Experts of a small language model.
Experts: 6 picks a token, a sigmoid router.
Training: a variant of Adam for the experts, 315M tokens, 9607 steps.
Below are experts of layer 6 (counted from 0) of a mixture-of-experts language model. Rows are named router (the router's row for the expert) and show model dimensions 80-159. Each number is 500 + 25 x the weight over its row's rms, rounded and kept within 0 to 999. Numbers have three digits each.
After each expert's rows: "mostly gets" lists some tokens that are sent to it at least half of the time; "raises" lists some tokens whose logits its average output raises strongly, later layers aside. This comes from a sample of Wikipedia text that the model never trained on.

# expert 5
router:539484496518449509464491506507526489510491491479530520474524523497535498498474502500533505490506528468509518515469461453486498493459489494545556488437543440544509498501456508474486545497483492483489513491513460544523506513493533500500491507
mostly gets: " birth:", "–6,", " et", "–18", "′", "–19"
raises: "ook", "aid", " today"

# expert 125
router:511479497500499508482467535551507517464485498536485484431483486510535504472491484500523549527474527483511496489459496442510495514515505504519530455471494497527522488499494551459477497476498493539486447498489504564498517491497503505502437525
mostly gets: " h", " On", "On", " Gu", " Sal", " ex"
raises: " top", " the", "ly"

# expert 40
router:519452512493495476506518509522500504475487481543501515481507529469486490474465527513499546477485511487524534502499463489474484516445492496508551505486512481510541497505459549459497529527497525490444499501446475543508489488514493503502450509
mostly gets: " \"", " Mc", "\n", "====", " Mac", " “"
raises: "\n", "E", "\"", "R", "V", "==="

# expert 15
router:502500531529484468473513542553464505486509484536494469511487527446469479481461518487482474509511501465522471482491473514507512492485504478552534498476550463511531514484486513478509532465469483484476485479477501518528513518524532478550463522
mostly gets: " used", " built", " moved", " developed", " seen", " worked"
raises: " of", ";", " in"

# expert 83
router:493476517505488523496487518537493548476466505522501535482499517435486473492453487481491551474500520486486535499487492464501479520448528503505549504452527499510476487499448542501503546470470485492462485526475495527537513520548513481499478517
mostly gets: " \"", " $", " sub", " '", " Sub", "$"
raises: "A", "p", "S", "P", "in", "H"

# expert 41
router:514491515529484534470492519509477487446475506500512512520489534482508536461487481505529563496487478473512519525447469476464504506489506456502558474453501478475511495500507521511506525455475497491476483493451480516531514514472501519495481530
mostly gets: " Am", " con", " comp", " Em", " ab", " comm"
raises: "ust", "ius", "uch"

# expert 102
router:537482502525477501515472493483500460456524496543526511475489522469539455467497517511478542528491536469486488484461467492493490447500521467533503494497470511475520501484538512461500523503460483532508434497478479528517478480488487536517500529
mostly gets: " Gr", " re", " Br", " d", " n", " fl"
raises: "ut", "ative", "or", "ug", "ently", "ored"

# expert 35
router:482499495512497493467461515489511538442486496521555515442507478484462502443500495508499535497491502515520488474475493499516495487492511487537510512505524492468520483475494489483486562462481505518494502460479538497518471532476490499512470522
mostly gets: "ad", " Ad", " head", " member", " President", " son"
raises: "s:", "s,", "s;"

# expert 121
router:501489540469466533512488475513496504495505529489514516454509557471481512471444504487516503487487541470530504491463478508480465467495497528521505494461536477507524471466501485474520545486493488464506482475485500545530495508547529485507457525
mostly gets: " Votes", " %", "|---|---|---|---", " ±%", " MPC", " JPL"
raises: "ething", "ership", "ew", "ere", "zh", "ancy"

# expert 104
router:519464525495447519506497534528471498510515470479507466510530516493490497489463519515522485518503498493515508497420491514486481474481537526541519473457522474512513476492498513483469499479470496493471497498467525572543494477553467482547462539
mostly gets: " 2018", " 2012", " 2011", " German", " 2008", " 2019"
raises: "ming", "ing", "ill", "ly.", "aying"

# expert 89
router:513444501506481498491479518510506526517489491498517503489520522459504521484470508522491542514470467514505521489456498497496475492482501516534498481498510494506521491548482544474477512489487505466471469486456504516514529500517519475523493523
mostly gets: "ü", "mb", "onn", "Don", "rist", "eh"
raises: "chen", "up", "able", "a.", "ava"

# expert 37
router:507482486521505482488457458505473514508518470521507476458528520463494516456517520526463510510513490485513519507450508488500476475472518535528495498491571515525508454508478530469509489458461492504478500473482481529512455463515505507522508509
mostly gets: "alleng", " deb", "\n     ", "uk", "ump", "\n       "
raises: "es", "e", "em"

# expert 20
router:538463528497482441515484507534465487474500487504480490484528504493527497477481478514517536517497513499510499430441463470479514464498493488526509485504527477499511495459484497492513532486494504508476479484436478513522495486544467497534470504
mostly gets: "š", "ić", " Slov", "berg", "č", " Mart"
raises: "k", "ko", "y", "ol"

# expert 27
router:534486524497475493518515483544480468475485476483523513488548532484512478496481542517519501513512492490507471474461456507477497489482505506527518477442538465526522462487504525467492518466468463490472528484460520513493499473553488495500480525
mostly gets: " 199", " 198", " 197", " 192", " 196", " (201"
raises: "6,", "5,", "9,", "4,", "7,", "8,"

# expert 101
router:535500482482479491509459502516491511487514495547511534471537486472514526472497505525510553479530506486490501509403472471488497490502505490513536472508520479504536495446514542452485532485483519491508472460447494516506507481460518521525464531
mostly gets: " O", " I", " De", " H", " Nor", " D"
raises: "ig", "ise", "iss", "ure", "im", "ce"

# expert 123
router:528518489496495505464476468541521519467501534524496525492530497459498492497471516507511546541494504511537522487482470438489485496530499480543552471464501451506544446501514482478501517446500507492485468507484502511492503471522511498528489541
mostly gets: " she", " they", " pro", " did", " Che", " en"
raises: "f", "s", " of", "l", "ick"

# expert 64
router:516439486483502489516503506544458509519496502525509462491520506481509508486515520529523526496512522503523473450448444533485483479495512526524525512486536500492502509505487503445479527507490512482468452466478485551530510491503491508507495514
mostly gets: " Smith", " Jack", " Hall", " Washington", " Scott", " Hill"
raises: "ard", "al", "over", "ard,"

# expert 62
router:488460505534491518459473537505516520491485458523548500485506524506510486469474513519488520508472524502492507489457488467498473493506533480523521456460518479480512518483535527470523520467485468487506474478473495514544506508472482530503484502
mostly gets: " Sh", " sh", " Sch", " Sc", " ch", " th"
raises: "ry", "or", "ed", "ank", "ip", "ally"

# expert 85
router:503469494489481488461452475475528527476492487531530493443497507462474453454499544511486537520517484499488474493488461479468497479522502495526525480495528479488512471492508516496492530477497490473496501519493508567527509457506491519525456539
mostly gets: " company", " king", " father", " land", " group", " ship"
raises: ",", " is", "or", " ("

# expert 98
router:502492501510498493518519514524492515487500465524546516486532520445503488471489541482504515496520499476547508506447486468481489462486536478508518472504549470530515440513479520487484543464510507538489475497473524508519511505475505502488462541
mostly gets: " 10", " 1", " 16", " 17", " 15", " 12"
raises: ",000", "5,000", ".5", ".7"

# expert 43
router:504449491473497489514487527514463534477490520530503510525504517520508521448485511503508566496488544477489511476441478472488491486505535518514511521449498462484516497502491511478483515486482480494502441474478516533539491527510490487528477526
mostly gets: " And", "oph", " techn", " Mont", " Cy", " Pet"
raises: "own", "im", "ic", "ack", "ep", "ight"

# expert 112
router:524433523478505478507512473487518513515497504538507479486499519471506506468510527526476535513515518508539474478495481500501492479462470508519550472465535472516518447503501539451509503481475511500482503463464546475523493504490499509504518526
mostly gets: "l", " Bl", " bl", " put", "led", "==History=="
raises: "ac", "omin", "est"

# expert 116
router:511494497496503537461483505551469510477533490512495519479540508479483512472488538532508535528524499481491520480459492494490496484473521483521545486481528440516495465493473519481519513462469496512490511510470486531515494471528509514506499531
mostly gets: "am", "ham", " Sam", " War", "ony", " Dam"
raises: "hr", "at", "mer", "hol", "h"

# expert 31
router:488505510498471506483478513522504501496539458569493512503501530485507518495458542540510511469464485496482504495430505486519468474463487480492531465502531497499477486486495527480480546444458508494474487493434495520538491511493492494514476516
mostly gets: "-A", " (P", " Z", " (A", " (E", " (C"
raises: "et", "orm", "er", "S", "ie", "ut"

# expert 91
router:532495479515481495499470496498493502483502474508541513444479511470487465458473528485497496509521509486522452490501488480515499470461522472533523494461532488508512459531504513475495516465496483503480500455488495525526454520515484493530453500
mostly gets: " (born", " based", " located", " began", " announced", " Born:"
raises: "aint", " just", "==Pl"

# expert 44
router:499512526509512482497497493532482524508494483515521540459500517456467498482494502455539494497492527514520516521423522489503491479514518485521559487473540450528480473481469530497528550481492494486464513485466521513517463480525519542536482516
mostly gets: " Y", "′", "ij"
raises: " ", "ield", "A", ",", "S"

# expert 82
router:536475450510490480477475504501475517513495492583504521460504467426492493484469538512502524507496498494505500463449473477483489451484500455531529470459527481521515469484467495462520557484470504512463491487490474528512478502521540476501484531
mostly gets: " B", "\\", "_{", " \\", " FM", " K"
raises: "VD", "O", "V"

# expert 118
router:486497528466446493455514517543468502498506532515524500486491500445485506510486516475529510508535549511501513511473479496490443477473487482560516536459540452523506481504464529447494537467485493505464511499471495528522469506499526487531473509
mostly gets: " million", " $", "$", " mi)", " cm", " in)"
raises: "if", "D.", "ire"

# expert 58
router:495489496510455505501472507530473505500496525525521511490484529493509524461511499530474516521481495492504490474479513491486500453488494517536541532456494509496497498497490546451506532473464477507486467519481517555532519482535498525518474517
mostly gets: " m", " music", "ism", " Art", " States", " art"
raises: "or", "ist", "en,", "ature", "emor", "ilit"

# expert 73
router:516462468521485461461470495520485522479505526544505471476489504481486480470515548471502570545526497513496473488475470496530481506453499483544531484480527472484500464500502513448518528450445480515505500495494482550545499499517522536493493500
mostly gets: " program", " car", " post", " project", " group", " book"
raises: "ing", "s,", "s;", "s", "s.", " time"

# expert 8
router:489476482535466524497496518515475510489528471545520514464521542432461491468500533470502516515500456503478509467487498508520492540493459533532502487468493496523529454502505505495464517488498504501486451497507483498527545483504519520527499525
mostly gets: "==See", " Preceded", "Personal", " Kingdom:", "Scientific", " Binomial"
raises: "is.", "en.", "a.", "ity.", "A.", "e."

# expert 78
router:544492459534472471487522523530466490527497479514507456466478488482494501458449487516498522510497505523512478449456471498509480461485493503511521510495530460528522507498527494478495545441481523485484496470467509521519491504496522546491518520
mostly gets: " Sh", " t", " h", " sh", " g", " sl"
raises: "alt", "ill", "ut", "ain", "aint", "all"

# expert 2
router:509480522534480481490494449520466498461480458512508516493515534483473462478475519477507545488489501484502498516458493504472477518483526487531517486443476426454499519525500523480522536507489486512507444501468510501551460517473530502534493553
mostly gets: " ", " (", " inter", " s", " dep", " ar"
raises: "rial", "uch", "'s"

# expert 69
router:510460496525461481501456519531521509495542466501485499491521485483517529478511512498519523482492525509509485516453470534503489484433488470513526507490501489507500489475515510474480540475503494475517462453442453536515469464505506487518447543
mostly gets: " f", " F", " (19", " (C", " (f", " rec"
raises: "able", "alk", "ulf", "ab", "ool", "arter"

# expert 19
router:534531503514448458528495466537485527480560493514486504490512479486503514528490477505491535483513508498487511456429508476466509502479542486552499504454514462505511494490458514491516518477464469513485501493483503550504507489505486482502502512
mostly gets: " investig", "imin", " celebr", " applic", " incorpor", " initi"
raises: "ings", "ore", "ely,", "ant,", "ing,", "ant"

# expert 92
router:532478501503437496475495497508487515497499492514524524452515486494496482501465524545481535523499514474508494452430464543501500448479487492515506471440523485485524471496504543493529514474484484493481472499480467515530490527533517534501478517
mostly gets: " K", " H", " J", " R", " M", " 199"
raises: "ear", "ase", "ory"

# expert 42
router:518488480538476482492488508501506520495517500533524461466501479481520505443513521488504493489522490521502491470482454508493496485471510487523507510485502457498532495519477490487481548504466490462472488489489495518563511508505515518551468496
mostly gets: " man", " member", " President", " player", " son", " station"
raises: " for", " of", " and", " with", " in"

# expert 1
router:531529478481480482498483500536514525489530512522518489478517511456453505510502488507495536508549506510509544475451428513522471481483486510524505495458514471495496469497492502477514496477477501508491483476474510530495494498526525482515465534
mostly gets: "loy", "atter", " brother", "iver", "ione", "iven"
raises: "ous", "y", "out", "ing", "e", "ou"

# expert 25
router:474490463502437481490490515513475534482539449519521504497494497474514504473475540494504520518524505496536494482476489483514520512493521516517530491479505441467495503528478529426481538469485528503483487500474482509533522499509522510554479524
mostly gets: "==See", " These", "==Early", "==Personal", "==Bi", "In"
raises: "ater", "pt", "bert", "aul"

# expert 16
router:506478486483519485477498503514472498487490480544529519496527513437481485480494532491483498507487529495512518499460482501488498449483536490512540476483538445525512445491461523464503533479498521504468522513476494502533484489529532504524452542
mostly gets: "_{", "{", "_", " 500", ".00", " (193"
raises: "D", "C", "L", "X", "I", "K"

# expert 63
router:490495489484453501477478482514505503493554493528549521504522503448519480455486544495512529536514507503509508492477490483483491476508541496533536507499521489481504446520502526459490541460496537496498502512480489528531457486508516479522457511
mostly gets: " who", " they", " This", " They", "It", " It"
raises: "born", "lor", " point"

# expert 22
router:519461522475479501477463496486468552454478514495506497484486478449482535479503524486472492492512477471539482483461470501481509476507527494540525481466529459542486479484487541480461520492458509517512499466502530490567493509522508483512485519
mostly gets: "ol", "ole", " gold", "vol", " latter", " Dol"
raises: "arily", "alk", "ink", " Athletic"

# expert 57
router:490503515488495509495472508507522508502514480496541550470544494466502527473500502533514530508503466528538560498455482498515495497516501475539492505467546493468493499496516511504519541475497481475479474500461503509505481483469485486530478498
mostly gets: " Cal", " Per", " Cor", " Mar", " Ac", " conf"
raises: "s", "i", "o", " (200", "a", "os"

# expert 7
router:530494479538481494497478467530446509502486499557493519429518482457489519496494507517467525524516500480478499495489497485513478449515506474543505495479562496473520508469526513483519506504494491475479525515477486504496507508466489511515464478
mostly gets: " so", " also==", "Ar", " Joseph", " life==", " who"
raises: "er", "k", " than", "k,"

# expert 13
router:505479487545495498478482504531523511517491484502509518489489491424506521470471509485523521493529464529487514468449481539531476478488536523528502488495533451515524509503480514478488518506484476493476473540466466541490508503477480464527461505
mostly gets: "omet", " part", "ternal", " Part", " Camb", "part"
raises: "ing", "ing,", "i", "ch", "ik", "ings"

# expert 6
router:454485519485475505463477523508485552483448510512519487497528507502499488461468487483481533493513497507512522473441435475540453517480480500534507527482511482504527505496494542465517510486480505493507462452473505533519477502518508490488521528
mostly gets: "idd", " Phylum:", " under", "ribut", "ather", "lect"
raises: "ield", "aches", "ak"

# expert 94
router:546449472500461478487487484498495505505525512529565475465485504493498494472499537487485550526490499510514481488459495512473499467482489478533550479471529483520506437489493502478481528468451497510494490498498514571556491499485522532495498517
mostly gets: " r", " round", " head", " death", " l", " leg"
raises: "ing", "ed,", "ed.", "ing,", "ing.", "ed"

# expert 50
router:516488493516492499507475500528513488509489522520525506469505536464512473455499562479524485518539486498548491497481482516524479484496447518550507506500523475488489448514485517508503522472499491494499495484457480518540501462526538496524453555
mostly gets: " %", " c.", "quarter", " ±%", " est", "..."
raises: "an", "ar", "hr", "an,", "le,", "y"

# expert 96
router:502483479510486470498482532509490542493530450530565480489512498474482520492486538503541549497485488494512479508446477467496489484502501496527569462467514490497490477466508523450499563445491509508487501469473478538530489517523528509501483486
mostly gets: " (S", " Air", "Y", " (D", "==S", " (F"
raises: "l", "lav", "C", "w", "P", "O"

# expert 70
router:505475510515452517514489529512512514478503519523500516456519519462504535476452536474532494501481452492516506476473464501494486477467507490517502502448562509541516481499500517489479538505515478510497457465477538561524503499468516515511468513
mostly gets: " FW", " Preceded", " DF", " MF", " Animalia", " JPL"
raises: "istic", "i.", "ism.", "ism,", "omet"

# expert 108
router:523469464497506493494510502507478557475495481521523487490563541467503512500506497510489528516497518507515494481455466512482489502451506538515537475488544492519511508511501546446495537506484495489490457516433511514504495488519505452503454525
mostly gets: " Bry", " Wil", " Whit", "ampton", " Hamp", "ingham"
raises: "inem", "e", "ite", " than", "ability"

# expert 32
router:497489488538454516496510525504482502524553513510521511443497500462503517490487549531524533497513523512549515457481495500487487479489482501511508499483505429516496460547525524483468542465471489480482457493471505522547471488487480503501511510
mostly gets: " St", " st", "-p", "==P", "°N", "Th"
raises: "ats", "ay", "iro", "on", "ett", "ro"

# expert 113
router:513476499487505495474526524525482547488500456477544506498491491471482501471516485503498538481499483510483500443474441501526480517512517500553547504476548490538521468497519504453494556483456474521449493444450475495489490512503507511523437489
mostly gets: " May", " July", " December", " January", " August", " October"
raises: "one", "ur", "inn", ":", "ure", "our"

# expert 87
router:501479487483487503443487510507501545516536503514494506479465547468451522498496526510517538499495498496505512450471485530529461488473543499560496509486551444506495461484490505466532523464465474482498479519472496525510500470491502479477488520
mostly gets: " cut", " wind", "fit", "vest", " pit", " strugg"
raises: "ed", "er", " (from", "án", "land"

# expert 111
router:541479478492482480486504498546528518495493484517507517505504502484482530464518561517506531522484489534476496472451455492513494471500494491535539511450480454495497475503476503488510516484495493530494476479444548549555497473530490497507479499
mostly gets: " film", " Film", " television", " techn", " TV", " author"
raises: "ep", "ed", "on", "em", "ing", "ir"

# expert 10
router:499505499494490548478501497562538476525524494514536542467490509461504504461495478509490510512478490495536497528470480479493494481529494468514554529475529470523506478500515510499494527450458506494458478486474501496562453491482438520511479530
mostly gets: " would", " can", " will", " dec", " rec", " could"
raises: " have", "ine", "sp", "ol"